config.yaml
n_experts: 128
experts_per_token: 4
d_shared_expert: 64
activation: "clamped_swiglu"
moe_layers: [1, 3, 5, 7, 9]
router_score: "sigmoid"
balance_bias: false
init_std_router: 0.00747
lr_router: 0.000978
norm_eps: 1e-05
tie_embeddings: false
optimizer: "muon"
seq_len: 1024
steps: 6034
Below are experts of layer 5 (counted from 0) of a mixture-of-experts language model. Rows are named router (the router's row for the expert), gate (a neuron's input weights, with its number), up (a neuron's input weights, with its number), down (a neuron's output weights, with its number) and show model dimensions 112-223. Each number is 128 + 32 x the weight over its row's rms, rounded and kept within 0 to 255. Numbers have three digits each.
Before each expert's rows: a language model's description of what the expert responds to; "mostly gets" lists some tokens that are sent to it at least half of the time. This comes from a sample of Wikipedia text that the model never trained on.

# expert 58
Description: Prepositions and infinitive to following a verb or noun, such as to, of, on, with, about, between, as in based on or attempt to.
mostly gets: " with", " between", " to", " on", " towards", " against"
router:152118109121136121142165138136118128026144163115141123097158096107184152080100118114128153163152140050183189131158187148131104155137153166055188139091079112150139133033100150107098158118144132148163144111156107149128127142123081116125124160097119112111121084094148145129119181168164128174145163144098136166143095076119109096070109119089
gate0:159144161124118135088113109091128162117102139156101187155123144170151138088140098117091120167119147065150145124091082166118087115127129057130158112045105157164133136103138078091161159126177103143142036145118117163119183104125098110186161185153159101148113140127085120161170165145148111141070193158174132123132157146116100169141126159115
up0:157133135164178150111126077121158102104171122142136146111184145128191143102204139108150097122121086090157086144151121112132064107131093105163124127097077180148160116141074161029187136055101127141159116094094121115118118120133138120096115132208094107145079162079101073181147136142199167104140119144159130129128176109110177163185162126134
down0:088130091165103105124175133136131101123111109102065148126110092143169130161177064135091105164105164157090125130140152142087071106134154146156119146148104144097187148142098086151075140099099110175136124120131201118118143167111181084157111161113187170068110146100177100140143113080103114138153071167126144177129125113103142091139120156134
gate1:082106184147079098099136086143124107079113100131188144150108132122127127131179115150062126137070111099164135142119109146133199081067177154144126126114148098136129040192179088087060157096139179127145171094154153147103140095149157091102092066102093162098132181192088198130134141116105160146080123181166104136141108149143145159154175074155
up1:129102143127137141150154153121207072042151176134090120073196089107090125130139125125110118129138171123114051176148146143171122141112072152137132111166169086186081142161102137083093104170098149144134123116114151114149150104142185140104143166135095152092121140134120160123147216139119121176124129108099121082159134105145140194117139154079
down1:126136140098090171099124111162092168105127168103127144137121099106131153149078148143111062149033128133086110126172191136159144159153106085087167145076156146170146120195138137128120115176110084187147103159118111134130137101194193153157120168158099139213141126092143163094141125140148054114200134120129088131161136097114107103119113087104
gate2:105130103058160146172108107084142154075161083073135096126105117101166151133179136104119155158145192145182113161122135140136137151107073121115124121113091141117105124170140118188165066154110144163074132117121062209143100185146098169124143134104122083104073134123159141169147111191132108117199167124096131140152114113112109143080109167129
up2:124092162106117087158158116109116123084180083112145141085144108108131120162093155090071208192145134118178155155175160148114164108110115080127058070154106106098070112174122143147153081201089133152119170084106089130142109124133116181119167117138165127168080088120151138136116136165107104126223128121123142122151150118124064128065098185118
down2:112098087120149129121123160099145060102158082149087155151154101121127170095144087156140138144158133091159104088139115128139182143137114115195099084130073166144078184078136108078144111107142173186073131109097118160167136179130097106052156146117160159105150081126134142184093116133164155133060149068141186107175090158119154109120085092157
gate3:144168127115119150028184119166138141116168126146102145145150170129077110095133107174173181171125085144111127164127090073083108127122239131158115157081071116160115123083109151123155114113100130133094101121151149071068162165189117192079150130079173104145118108088126131139075123128132155182146148061095101168077141088121174119090128093143
up3:104125092150106139141129132146074160142135099085134123069190115159116151158128142148164113128080183146079157157087152173143151143146143160185116175102153082093120159123122116159127079134129115073123166148136097123147097165071153141190189137112108153102140093156119170063083185130136119129097166139041077158148061112132138067132122091117
down3:159090237100107144097115140114121157140157161128119093129169121103124107088120180135152107142174080095176135191154125141147150147169111133090086116136136082116162062173186140102173095164152108108164167084078147090134085155134090111118119068113154108125125095113137048170130122026144100108091157112160103087143143076134093125107067113092
gate4:148169131108155100178164151112103151097123132069126112151129147155133100109119095143104200146072124064133116151137104184084173106142119146128141117124201168126117127124137135191102097125109144152120119122121129135144090179139061177118172064144069082144152086119232090136147111132165117097179099135058143174059092084122054099134173109126
up4:113109172204157126167100152128154175092130154077152126191114117178177131107158190152122118100136151079153131131126128141167144112135096161173107136155119174115134137076118136199103149136102125091150145113145206116138131126127128199113183092107066081118158118135130117115152110160134101091145140129174142100132086193090130122156110081064
down4:089161110114111136182133083152129114159139080160096121161155106143099122042099096145099150087182143136152186126119081145101156167107161096128107084128102099121135063141107108123120130080121150098052160066158047171130091122130107123149093085128089111157079129141093146156079136147143053137182175182099125133136126112173135094098188207152
gate5:176155165103148104160157195113150120170083112077191064114125186142142147156162170167153101095113139149129129127110141133155081148124066091100132106141149125077082195066084139179113153170123133141155088187140142102066098158137095124066139136129071100105119137095107130122133134144153157120100114125091111097138138153180142157120151171163
up5:122141188125116122168127099122131091119120109178109113078102044100169179129109135047187062104152167129128112098151109069171154153174174115158138146097153140106111102156145139155092178098196132192179095141087174091118101058111142118191080182102137108127157128154193149188160127139143225201123066128133115124161100160098128135110166140159
down5:086112154179128177101071169174170103107152133166168080162179141151095155099092122085129169135108197064159167138149152135096151124127096199112086162058168094122104094167139135120106116118149100072126161116138134141136141083106201106179089098160104128140124098153145152067068145206116099132153134191196127134085108132131143094142121148145
gate6:084088200136140134054118094172203082121108130148159053148122097126117145079143076181104085115114101148167099185083131164110188131121069141130168174131120220161118113102085153088137132171171099155135183185171140089149130079192181102114104170154136184112108157119113134136110073132108126178110143211160126094107107209115097167100133106144
up6:097122135111119091098135136155127201135128123151070140080142147159128203171114127144130142135174112121232136110089146128097168155140136150072090144119095110137123140142089070111106141152133159150121181121167200158148115111104105137118147179183096126162160085109152137137096136100122141145142183124083117179064090128180104117096086114158
down6:073148192164141140145087143137124133171117166117142155126195156115135095164121215129173098130027136168101111138082161120145196157134171028113160199153140129057140092155142106160129182142144100115117159113148121113076096142116080150150135132085076078116137117180152134123161174086127119155109084160100124115130100104119070181142172095120
gate7:080120167172089108113158123122135107122088187119128145084180205096133173183169113125174127112128119188120075175122133122129090096058151133127169096118156094097103179154116115110157153142140159089174141188145176109114145217117093108148099153164079150126132077100107110083154172055183143086129097119101144079166111070169112081131141069108
up7:100113122134143182103120170155129159096105163105155157114173090136201119179142142120145160124154112150094072176119151122194121138104132073149116092154108075189102131132194103105143115144088153179152070045199111120084157184149101154136142139157118099113097082104103154094139153139127097101119092102129139114149154122124153048090143125127
down7:143103123189125087179094162093111118113095134099133088133071104140162097099164109099149119133146074126083149190121105140128165122128177103135125125161130146152142154092090170124139189151126052138099107119117059064169163085146112098090135132130096127092167170106125127127105134094083129021113178123136097117136182129174197088176104085125
gate8:092114083159132091084162126125100123108134039126169129132101115112145108017197122166101125128126157159084107111081045103128173118151089123159183100143158149150213055080130122077112152137140091114127130163108144133154120090112176166101155136190160176132144113189138114115111114103085139156178094116166152116130106127089093119107196182114
up8:093121118189121081128175094176117139109113073178191097112120058132098139092132135153108096171000115109094127123138123104201119094178046087110137159121169126147235077106171152114090140128158133165137184117087103141191078060094172113119128104170182163112171167176101124137124133095059137152180096121158145087164118146139148192107176084078
down8:146088195112092135089147109118145110197155125116093149139103030095102135152115121161128092114177107132065119075156188093113082125078149133095106125099097147178156105148143112161121123053118129147130105169138132168153154107150134166138084103086089154097093116154104138185160045155124134162142081098107172148114084126104078182142154100102
gate9:106099119127132075125177068139090145054163132195178157135104119065120150125113112152148130122122103165089105156100098155150114132095100098083137127142112121150148117106180057126137163153127132130145119171123101147096160135153129113104124142082177186172114140200098181125167123149074103158136108152116123186168112125119118120112087153142
up9:109076076133171100092153080146084117132166114196155118182082177108127080124118109180155134080152122145128142135115193127160089118111143141097234142125124128079171133081154117090141180158137131100131134128174125112068134147111152119079155139161139181170118119143118154133119131170134125134125070089074131155171071084150130119102080175111
down9:107181115099090118136115151167115135145163136155205144145117143158094103113116182127128144105106126157073061139100141148099092139110111141112140128140160093107103091168132169101117085141135099073100158167101070184113146093111141144135156111184133129158093131121098128100124090156109086095088172144119136158145109180118140139128121148132
gate10:148107084072109173122118133118148150104095165096157133157101145134097159109142159172093167076162173181137117130132128146110178184164179138126117101153129085122113115164136132153108203127091068172057097115159159105140170110165091134067115108163175160178130057132135124171169130142072089148125164104160162104106146153087133138158146140093
up10:155112099106166165135094109079162116120128151157180143141082124083151147154097143167131182120183127111147137087069102175073112152176153146149119078107077141112101154120116153157140124115114083116100061142108129068150155074189163183086164128196130171121130082096155104180169115183133136163188131123130180097088102113109075132111143150087
down10:132116111129149164147134111102186076138173141117182113143120146113087083131126103092131147187118191097158154131181141106162151165137096210141097117070170137144104140128134108109118122145185113163136112113176162153135109095190182183129131155087166135128123077133155102129130132128101116135093119113100151104099141141108122155099181155119
gate11:116110165208149135079115161171113109103129103130102118174172148118091124075110140157198149113136177104183154145096118139126160161105113157121148119067165105136122090126178061103140142157089153113156140134200141107106165139086146077089115108136089097104103136098106133114133086079131155137104154132129099162146090124117172127124146090148
up11:090135152174173099155173145109145089156130170151109151140193061156151134179067106075121118100065113092136159134107134127131195136087115064123118130111152118115095070135092140109145127158142111120152145104164098144141084145154141114058088132130099140112203099113143127162075132143097184124157131216179136095103150143137132105143166151157
down11:118114134159135111067207140161167115127121122118105097095147164110153131088071159154098142085137130152109174120073102123102090199142170178161130111189146163159099156101198132145109134165147123107172103116165122146117141136150085103125172086152096087082110137136060175060138102102150102161156128134152141100075119144149126115103110142083
gate12:094138108116129117090100141102118118134079119127092134112158052146083179123150125169214053131151182120127131141128112108119126106132147175120141143153079132149179133104105135136145170132115192145129165117158103109105131099122155093180070140092146147131104167139114087101077052169168099098153099124049124081180106121111121176136145107133
up12:113094120096125130164115086122124146083086113112070104131139067134065179118144153105132076116166178110133144123149198103061110118053140130102139117159110135088152194105062095100149079109103152069138136139154112128157141110108138121116103150144138191063081171122128185148105074111113165174212146138108134095173119152118104145129110118102
down12:143137105090175083143176152071078101182123060069126070144107126188163091122173130126107109113155099178152151169070058155141116118075129112111139082126161118119059134160151151164116121068060075087167143162181158148075091159106129099175134113080126085101096129112084076112175095114128098142104133151135109107165144096151091126144151134106

# expert 52
Description: Short two-letter pieces or, in, on, er, re inside words and names, such as expl|or|ers, Adn|or, Gagn|on, May|or, Cor|re|ia.
mostly gets: "or", "in", " Major", "on", "er", "re"
router:058110131096136141137144115143136134078222173208175200098193156100177112084084166167150152178113090107141134094132130183103146167118150123091156141152090104097091145114100182129132109093144140127112108101178133175122136062120081117119139126149158083107190115139139105099187150097148123081119177161168101160190133115125119152090137123096
gate0:087133170090149119133129111158099144105177162122182130105139185116117105142110122133104068171163118117126146165119138207092129144139121167125113165108090096139079166163148124093105136092131132165115181097123130154129121070160140129108144144132136094202172116125134113175118089121081098084123118103142101143173124107148159148115174148111
up0:112091209090140113125143178089119157101154132068093123130139144120160117128069098167063152130156124155128091187119143155125155117081098144123127066153138096096069152157101104147111137116158096104144144133170109108122121129139071099137139122145168118176215143110138124150158134106040158119127097086114119160196081060102171125129188110079
down0:118082182156132164084184117172171068148103154137182112159147146152142178156140125105109121110094170162166121106142054123109116197054125157116110128080155103118093072130095060126108131148108190129085131111120179078077091111190147138150099119122180103145119097112108105139100118150116168113190152129135172108056108118146142122150158188092
gate1:077164139087112152110173163105157149095170139115166176158148178129148156125144180125119172141148071126155120140099150162188127128107191212102125131143149115165067126088117160152115100113084072101129100119119155121175136114115154119160135085115142147135142063127161141135115155140132103047073153131121127137086102127145173142130171152124
up1:101118109174137141087229109136070118143088155130132113110152158098172118159105147121125140156136160127135106139132156155147121099124153119098104175151117177078086133132072131124099187114137156177090130075155114112157136151139100110101170162128144105148140170109145128145129100076114102105160094129053144151125165109169128144157127179115
down1:178154172186118099113090151137098119163147121101159087154115066127132142064063213121085170073150163117109163187118106130145121159158111135122147126133120170100149163131144086082157100127134051124140124157125103112146152096129175109158113117161106118054097118139068164160130136131118127147109110158157097099132115101118121127181067044093
gate2:116142112149159145131164135125099135117144137152173132166142139077139136132151206131141114108097159120178061124148131117150107086064154111135160106067159113069096155062120151108152168178119060111052116127166224139127139128102069131115162134175075112148134108116155126138178146093142062140128145131189124158145115160096104143196111128109
up2:131084168099122186116144146081118127149070109127148158158165119138167108103137165136155122144104158130213120136116156124182088077081135123153113075074155135099142149121112134156126133112143166126074140117153174112162151084107090136167135165146121118135154133122154116089164069083079087107102142190179074167133061114135064130145151105119
down2:158151115092114097051117154112113108080136158141055084099113120100146171096140114131190173152116151070119147129108119042081134107141083114093161087189147239114141094072182087083099081131212140119164124102100128097144107097118128099172142159060143187143133134105076155117131218089133124139102111101170141136163135132148122027148105087139
gate3:099143175146131109179144135123109176135153158181173169096183124102166099115092144120114146162131055131141089073131149125131130147113100134163132184120118127130188173131087116106127116174173178102171169104105158168122165119177129160146125158157155182083130130110181149116116142115125154109137148167095119125124171082109120166124098107137
up3:133091139135152127179126102122106140142156162180125137120194096125105143140086164148170083115141041154167088126176106121141108129160077150181119098128161116137128130163050124179117086143144148131147175108093177173119161146133117101156147145141134094049116100108205124140140119108138141119168148164171132115159176063119163096142143152147
down3:175115087176041126182148124108121162101137134054093187079105200068108155236085118135070131140120180148180128095161131138146167111123142111138146115103119084146134116111149155119171138161104065137112106134149103142097128124116121147087175137128102153104127150119145174157163078155122139084083131121149064088153126168113136134172131141118
gate4:109111097120064163108193100114168099099153175124101199122109114099221103148109132132129103134112162156082111095130124086102116143080142083090164157115053109112108111161162180122149167156134079165127140136139175118166111095175123091160106043196155085105113151117176121130183105118172142126152159182099133054107124153189147159135134126167
up4:133140113145146164095146058096092164130165131102077200159100170129197057140097125122167110111088165124097130125166153179139112106083077144153140150105169123167085105127161121177118074142128124113063130107161144117168115136120081160070129113153091119174121092131152146168189148058168177133146164143178148108160190136159118103092166151134
down4:139071136057133127163151077030157158076128130114131133161092147115117118135127175074106107120116123106143151155107101111135130185123126073109129101155103114180103131095134099179166167149147187176147160089130147135137134188066174170124103146097148070127138147150148072124153143123163103133130138126126154127109122125104151152147136094135
gate5:092096136097190174112143142167160131110148170071166124102177116132143166135093113138174143162128124079096129097087140098140110077071100097101156083140118120117055123079117141119178112144138193112143108122108100180180115122130082128094108193110131101096126111120108091154093150137148119070103111109125115152115121081144146166116118144167
up5:122117124099190076105106180111142134076176115170156120177171126116083088170073181118155136160141103090137110164078079085090161072079156164135165140137049092126148066128126139115145143130130095152071158140160118137135045098162111167096136150095163155085152100106080097122158151118145129134136106142145129165157094137089102177114135124124
down5:055124161174146154153103127118142077057139126123183165160096158170095105121098162155157097113131099131208106125121127117101111124133053171181090200156156128134100131178106142186097118152109110146128123108172115094133117222125129147120079145149111120089187113154132119105125144144144126089077131156125156153162122141146107171126166193158
gate6:132161141143120131133120124084117159091108093169172094107172123088174057097080135173133130181169128175143095147139137135123189129114087096117123172125094118138138102109087091142150179148185154079074128160158163120159140098191163124159096111131153110094148164143108136105166166084099096112146135165141111130165128148155117155109092095099
up6:146164090197120132130117139114130102107171133203147135125183199146134107148113069104168125134131122140139092123129100173123178175131112138124083121182128141159122119170110088126134147122174102089110133147131134128105174147158176086099166157133143068113145148130081151181203137137094147111159132122144154097158142087157086132114146175080
down6:152153157144086150135084067121078104111120142200172058137086175153101129120157126093152137120119150063181091114142124138133135088134186075144133117117108143128137138156190120082092160125176077151131127048163129112184149130166099108087132143094145104130105087109123161191110134138129114107167122163107141079175164147134110117104149112129
gate7:121173125107155116100126133135115131136137125116195125141111157129148069098129109087174155107092084176128209179191111180122124128123185097077100150170161158109034117080150181100155123079115164124135091065161117170144117137092115142109164094116099128074119085218173093120108119107153101107103127159103116122108166176126160104079166172084
up7:101121104122135088179166106140199155118182129119177170084116108086104070146154137142182136158131076100143215067128109117141133172129106171124045119156102158148136117142078153163130160133169094173125122127139089139100166110153149146068107142115146132133131122145163083135119117148159109081120076142097162050156207129126194169169150143140
down7:143123119112110069155057119169130146099113141118098070100106112099083174155097151157104156125126139174057132140105129192187130126162107203103120168077104066113116126093181127132098114101098144058091124117124123186113154175150142093136153146155176163138144192133118108105113133085213049156142161100079100163117153135121108143150104139083
gate8:159142114165220146117155111084124161174199131122174168111118207125127159184122138149188194130116153097071100139125126149114167145097129135076134176211180116144110131146179107146079117075094182131130187102140153157079146106198146098145070102128155130145141180125098120171130099145124087138141102091136114108163115164082170147163104225103
up8:174161118168161147149121113149093166147162108127096145113119207147131120154150060130154131125121173108078108147177136193147142092170142201118101141169198082118132146134129126125127129123096164147130138073153117123170122159126113078101118103085188119113189162160084161130189130133112075157125190083131126108103136169156175086146148135131
down8:126116173170184108115137187078088117119130131066139127108098159156133136146096119076155112168087100093094173081165111118107091102121116170064088142131132084109113098173119177106136118159131124154148116140102109156133123071120169115133138115109142141154176137148084129025105088143172116121164118113059102164159149106148124061120116115106
gate9:124123151126161172165149105096146144170131158097175101079167078086090158100054137141181113190130097137133088095128103084167135168140155141189182108098149172144132118128151165083144126135107103111208078147132078168152152094091084175150150115152089108126110096140097078173041123141093143143152097105124176145190148080102151113105096129085
up9:081161132109172164152145123120159102129122148111111112097121113096133131146111124159111128141125164150071149077059195098098124113126119110193106124112172167074135148104132143134160148126086080084145132201155105131173092140093103181078157051165132156081187114135041122139131107141110124119184148135105160124155132121114119158114142101106
down9:140115097118131131089068129100090125142167090159122160127137189063084117111131118140076132179080134096086090167131188145136104085108134101077161145178115144150135139121149151170121042164132136118047116120128100088173116130129122137181172133142122161076105119094140129136128089116133186067139097141101079062071165112092068105100121176107
gate10:128149140170137168196108130077134170131166119152140117105090167108099135133087171151108255164150074116116101118137116224086082166149161211141170196158110170104112134124141182118094108105111109108092088151152103081131164116183105087094138114168120115124192150141124101113104119166139063161103124162127134113133184179088092168085094128130
up10:178136138103155170109168138103110185095093080120106174119102128110113106127118111160148067100114193135145132136147114115175103162125135117139080117142153141172126126134094130216145133101086164135090144140114148125155088067100153138161134166117149108136108151124139156123133150118118144101194107147099145082079066103142154186151125103151
down10:140105119125128164163161040113110158115159108154130108190170111156101127117121058113153132125111150134159135175145130153109134064092176118184079072088154099148156156200096124144150160152105125135136109136071171094163125128126135146140102115125109135081126123106110194146167118111181163136099163102106152143161093095101150141159209159142
gate11:109141122156127191075133175080084148135146089150199087105178153142137130100083167126147145099143159133128094165130145183170141093101130158131139138095124127122185163085129096092181120114139121183095152138147154146147093087146119120175073147158093094127187147076109095081142135097088133131098145144081107165086143105170158156141109141097
up11:131114140129154159151122149063147192098166077145187127084141108158104134046105131144163135145157114165195101161129120149193129118132142125061114120151118127105192171133143086107125093082162102161155132153089155182068124075137107129134168188108128063092173047133096129117163099117081089097149163159072114142104122093158152200126093178107
down11:088124048102134032151145105166142195162158125130098101150106152184146099138131123105103140126104175159099102142146100104047174118124155175086133146100077114098103141122150144108147184138128157114172123137147085154151116109136117166146130094136136102108189129157158089107125116125105096178172101090090055160155105181165054198137123139139
gate12:111128134155211143128116105137117133116179123134086122092128070156154081073159152133166137116133122163128132139105167097126136119089119135095122175171090112003091116112121191080148117139121114100107148120119122118071094163172047144051191153208107100134130096151132175096137091151121101077113138117147126148104160097095108173132128174109
up12:110118180111111142176155118065097093076158173126077106117143103167126086120105151096103080123149083127132091124125180120106129138114173148179162148135105093063112156167144176141179071088124101127081150171178141134107163094186111146177145127147139181192130130116158115137184134144129124059191162119119120153097141109156086179104106081092
down12:121180122105179114142143154158139145112160094154141168131091099182154164142187109180126111132121141156140153143123146116142183155134089095075100110094093255160118185137148138112115170082074158102108121145134141171121120119134085150107137102076110131167081125144147130104160162192155148145146102071097095175157134147139155127145104106104

# expert 54
Description: The piece o and similar pieces inside words and names, such as Judo, reservoir, Lemoore, Dakshinamoorthy; short starts like lo, go, dep.
mostly gets: "o", " lo", " go", " bo", " dep", " vis"
router:198114159125153085167137199089154081097121145212185103111130136125153148108098166200173173162155132107147145105147133113053104200080118106074158173131158107129123097177109175141089139108068141128091119119134149158069136101157082103112170115120069106093104131131160152067122191108162082183154157158132146169121110097133104114111126193126
gate8:132104102160136136137107114141094127132084158120103116091076146192117135189112126190111160114168111144140137157184118147121054111086165183117173157111169126126119123110099110143129126140139081063094132127140169132141129122104122114169128072144098097097158163105114134150108145115164158157147171116110116050094164144102120098161101158156
up8:142111112137148122129096145083121129198075114057126167121114114067170089073121100153116141133130156116116144068101120082127178152157057178056174135106109159084123172168148121150161123125101097110110117153105103134134109097155157200130126097149106132169173205127104120074163094121100115126096121103117133162135123198168133155118120135129
down8:191136112172063137132141092129074196116161112116107221137101109113058189052113117162127128097144096066188161149130124179127112135199126108145150117106121092188100061122056117192160146109124171158144088118131150094106142094100085161155105122132117130126109108098152180081095137089102102155151105116145144175167154145131135123136140119129
gate9:167115144153142152106186181103166073125108106078146113147169203139146194158096164111140125165106152082214158134087118097105159137136145127125135129139112124124115120144129170055076124115136098085078086146164090113118134199121120092126137123169040112116086143113150114110137163091119175107194140144126117175127113039155102108130113128074
up9:177062133126116189139114165095184064110140144104150112107152201078132159112128123126124083133149137139199091147135120175095118123142098187153100121152100175131139147144176185051062096104172120073131110145151076116105104120095120061160172130189085136113111164194112144088161171143113178092205118104136124152147131110219132128159119065114
down9:104106082197096095152130163151158112133101095162171162137157162138117127119152055099154143096166136118191147162161122130094121118167141124123152136110218182117123062174108150112058104147152149184175095133073121122150122123151094132167095170113133126143203137111104144215182111162115168094097128139150109183144102069118168099121139130190
gate10:132139132136124096158137108123154152119137123173173139151147118114139135094085134122133161169146117156106171069084121139078132095102104148129121125118201123145141130145160106144141089093101193131140136124107101186104139142111072082074107172160119152137117089164175082155142122119152116094186153127160128208128100158117176101084081170140
up10:090130127172199131126154141147132128130122118101200079176099137068101136134123142125098122144128068121080145069111137173099099129087148148121110153167130180121126151092102078127068123140106198150179152095114099167147058097131041141112128166139096150149085111201113096172116068118147110117135108173079139200146111118083144145074096161135
down10:100076104137089138125062144088080091141102150144154134112138118163150104084134170065131125131135123165067046135053146110161179125096143148094146119115077197109120161102123174113086172138150099147101102113097192132110118136122113134164093090101156127170089081139127106069191160124067119165087108125116067181118153099136149075165105175158
gate11:148119129098124115102141160116080123056108125222167115174151124168135065171114102197112140097118135161090144137153135123113209164114111079136165144095138089154153101174147101139106116117098096106122067120148171161133141134111098095166119141057135157140153119073060092134191124110143177141119145152135088114140107121107143122151179144146
up11:143117160098144071103159152127145094093134120143199129133126138153110119155128109120108181190106082112138147175157152111134162149146162159113114146104084176136120147146184096173057154154103094126132108153136206172129136078164159140130081149091106142125140124075086101085108099138130143140190099166132124072133118079082135183148113118186
down11:058115100173151189129175131147157077044064148122157170130095134172145117102118148051137158166106161133063116070074162101134068078138081124090138133170154154173161125130165142093139182153129088110142151126129136148175119114085142045098078144131081102143149081120166118090130095095157095132114139135115080111129099137152094146162123101111
gate12:182100099127150126113161157143113168161105139154115119099119216199145175122075148127153124165161131152130122194103108069161108185098149100068148160146147134040145142145150147156174117139102089146159143116175104190179128154181112131151124128113124070090109140115090129128129126083074109144107111171120107137142047110087089126162081156155
up12:110180119133117133160131097105155181130136130085169145151159138088119183161118089154139156097130070160215093135112135096100086148158158127090092122126153147119117169117116140148131112146133142147150101147131201092137142142171138125078168125135099174088117105157126101150165105119098151131153120129165056100110121080118104140103216132054
down12:205122098113174142135137114130150191147122158081122166125164118154187109176204090127141094147114123185097162066158143183137136108166174127113135110135095150123095125157095155151111133158084098066110128163180163129107114111119128125137117124133126123140170119138087171115096064149137178114166132126168142143182107158134135132147160188142
gate13:167128120128144154097162150118162115159123129162153114111190113082209064137116149145153147114067155139129177069107103176140189158136066123114121107155131108164175097113125164121155113098081148069114073130105153170132157130199113144126135205108113101150119158127147126126063144119209129205165158198097104153085183081077147119145133215126
up13:203113136145155147116115176123106154149134133130109104075184084114051142153131173110173184109088139122090160094111110166158151134119140177134158104118148113141091095110124155133104102081155103145129105107118094221107141160106114142110042113128117090127141127159109182130092200116122085150155131167154142080098157154153097107153076111156
down13:096149095146093130128119097153079145105113140098117160147047168107136223049151123126099127172160181136103101140120152144123087137067114140132134172121060193124087147107079122160128106141151148080066114120079118067109169092126148132127133116085120139126182184095130159171116147089106118182134149135090127135161064171119131116102096135139
gate14:151134135134092126168139121111159130084169093141145137129086165107183131167058121134123136158108105147148172117154121088143091131098173123086112166131131085165108109161148131146104183152182074155123182113095160091114077118102083194107079100092107087101073123144128129099154149119140155147158128114181091196175108089157102133081096164130
up14:175128188116114133145125139139131144067130073145170123134102155189122095167091118093136190090146110134167170095187190171130109147108188154088090097099111101140075086120147115146136163181146106163118160094138174112109084165150116115096113143098159116114103085140125154153123132110107125153110124124195092166114157093158121168137130201114
down14:121094163174089048130145121073181128142201168100121127135095140165222117131067091087112137092098087136132144171151122166137158081160149131131126169198137107135150149091119128117087169144123062123120108103081149099112167023154137145123135122150080111074187143153097124195169099123146087173131110117136130155209129115127091160140106156075
gate15:167138140153132117171087178132091087057078121160185210127191122112112145119076135077087151094165111196175151147148105102107113098117122139147112146141134091163179142170152129109111139110142115225050138125145118162076115114108137114119116139123154186094118131134158153068159173123138123064120084134152125081142105175153131132117123100144
up15:130130103099078161143168074132081123104115112157178129045134089169106102103191092140103113141126124127156097165130121090138142112149170148186126159159160118107141070136092106125179164143123119155143100075095208110108114100129096158107162118107106202125131184105086124127085144132139071148111130158180140101101164129145130131108125107159
down15:115118178130109159085128179145093144150132212149128130140116120120167136126106115144130133099120125173168123116136086149182154117078148121092169119131153088156081137097175124121204101106178173162140139117158088175064074152125124083089152156139089107128104114124127073188071152110172082160125162163158104105122119122077175099120201145166
gate16:140118151204115121114120148136207135164130156153085168061123168170187100101154106088126142113106163153136127124150048137093176160069148057122144086117133165119149079147142098132126124188129071128081126099151091186085185063154108101116195168111111137094108093108162167140118125136119115144182097135137188063138121123110134100158162100112
up16:079135160136078094128134160114145173114147106135113078123153171102079135091103194120155218172095142061098165147162063130081090131117144068147126139112160151138149154093117102135083151114153089209155120145134106123123116177166103162125132117163102132123031076131194129105161120114099099128072135107139124130171063103144074116141079122118
down16:090134192082197183123129138176138140133129167106187159076128161129108155136103148144105160112106114090102159180089153168134111076133156058156113131101093127136106145154106128160158132159090148133100110116120134111124077117076179096144183149191095127145091126131112182140170134090124145082120078108121200144150101139122203159124123077150
gate17:128092131163163141157129139130103049045074156137115096098129117113145138126091137119155171144077177117159179101134069116134128145138104118155070136125120161125100109153096149086170165180129107069141113080128140112147235120135170136160145140172069121156187165181154157093152189069143101097098105145106145142126048132141119086077076175160
up17:113145178095137080147150146113142123129127087108139166101119133110143137148140189167062160079109146131127203138077140128113097149132156091147132172075099159097178121091069179147147124135072125174149123152118174081111179137142118116092121098058097166116121084111115150164112084175154122115140096050161155083090165123128118146129118197153
down17:109084112199152115104118075129135120061114129124129160119130140108136103119104135202151125137087130185117126055133131137141129196176111142159082111064161120167117148074151142134076151133135205108181134103143100121117121154173133127073135139186077096110109176137175126120087143226097170141116144070115084117043114146147164132161049087126
gate18:125104167116097158115105130122067099058141142145153134077071141108095134168120152144111138141124105172059159146188104109074141141084211149086036151137137144151130136135121196137138124096065159095135102176109137162094144122218165142104179171112087090106151090092136118156127198087121046115116099128129116167162106109112165133104137132136
up18:117170159173118082091116138123029131096164214126071120133108159127116112199118156128136188126132130105112108143168198129158139126109160138122096147132113132134126112058147069104120121160148190141080090124131093119156143182094119114112141127107182131103179170122128138107163151122152071148146033152054108158132167055082182157206136152158
down18:113154126132192090155077074196139138166134144146166140147142099120182084116106097196100116049099112090106095103211106121117151122153097124130171078098193093081149188096158113119091098139128084145104129140120133122119161165165102175164147156105085175094184134157157166148128096148086096124138109087118131090135143112120137119158115090148
gate19:137126141114175126085118145095114080105088148126171105097111109148077183156117130156158191098135135121141141231192124153131123100072149211125116137085128081155087101138153122051106117169103109093134112102157138095131100105057193119072208138119160138160142136105125122127140130150127152127132151111180148113141096112112112104082128167119
up19:137176144126159171149120094120119067116139105128146088121088085097106190117067171157102152071131148077094078146127136168069149171100135177160178136108153090168130147111143103134110091108131101064143136136211104152065139096123154159127188101132167118142083137129078109165122146130149177172142111122129118115109120088075076117103123114123
down19:092135119108098140114110087135141100191133143113095098079152137106170099128105118112147141068151168100125110117101117137168049084103156050148108153126123145118151134072173120112098082153127138174080057167147087167138157122111179084117154154138165103130159114142117103110107115112116111085166107134127072119131126169115151173129190119137
gate20:173111132202129118098142125154132088217102088126103109173206095170126123153096152131140118146148118128119158119137116085096096110174122114092171119066103046167116111127146111117127127128137060087131145137086149061124126151206117098178084179127095138097160161137143140139136110108128102177143185142158148120120136125145095113076149100165
up20:169185122134143181099067089120055110129153202166121130082105193110142125167121149084088120055104134142106083151136182175164117099103165075142092121153162102077145172113181090163118113130135168131111121119168115150123117173112106140088114196119098081143126112097180102146142085117150130156094181115140120144111156071152128161148166150090
down20:141224118068116121148115117134055142078183153097092160105137074089077055134123122121135153098140089095169111145156168070077151141099083112113147152161137166156117131170135135077187095095178103124092175068150137176154112118190225113123116136119134158180158091145077124114092176086098122100125154116152108195079138123156159129126113140174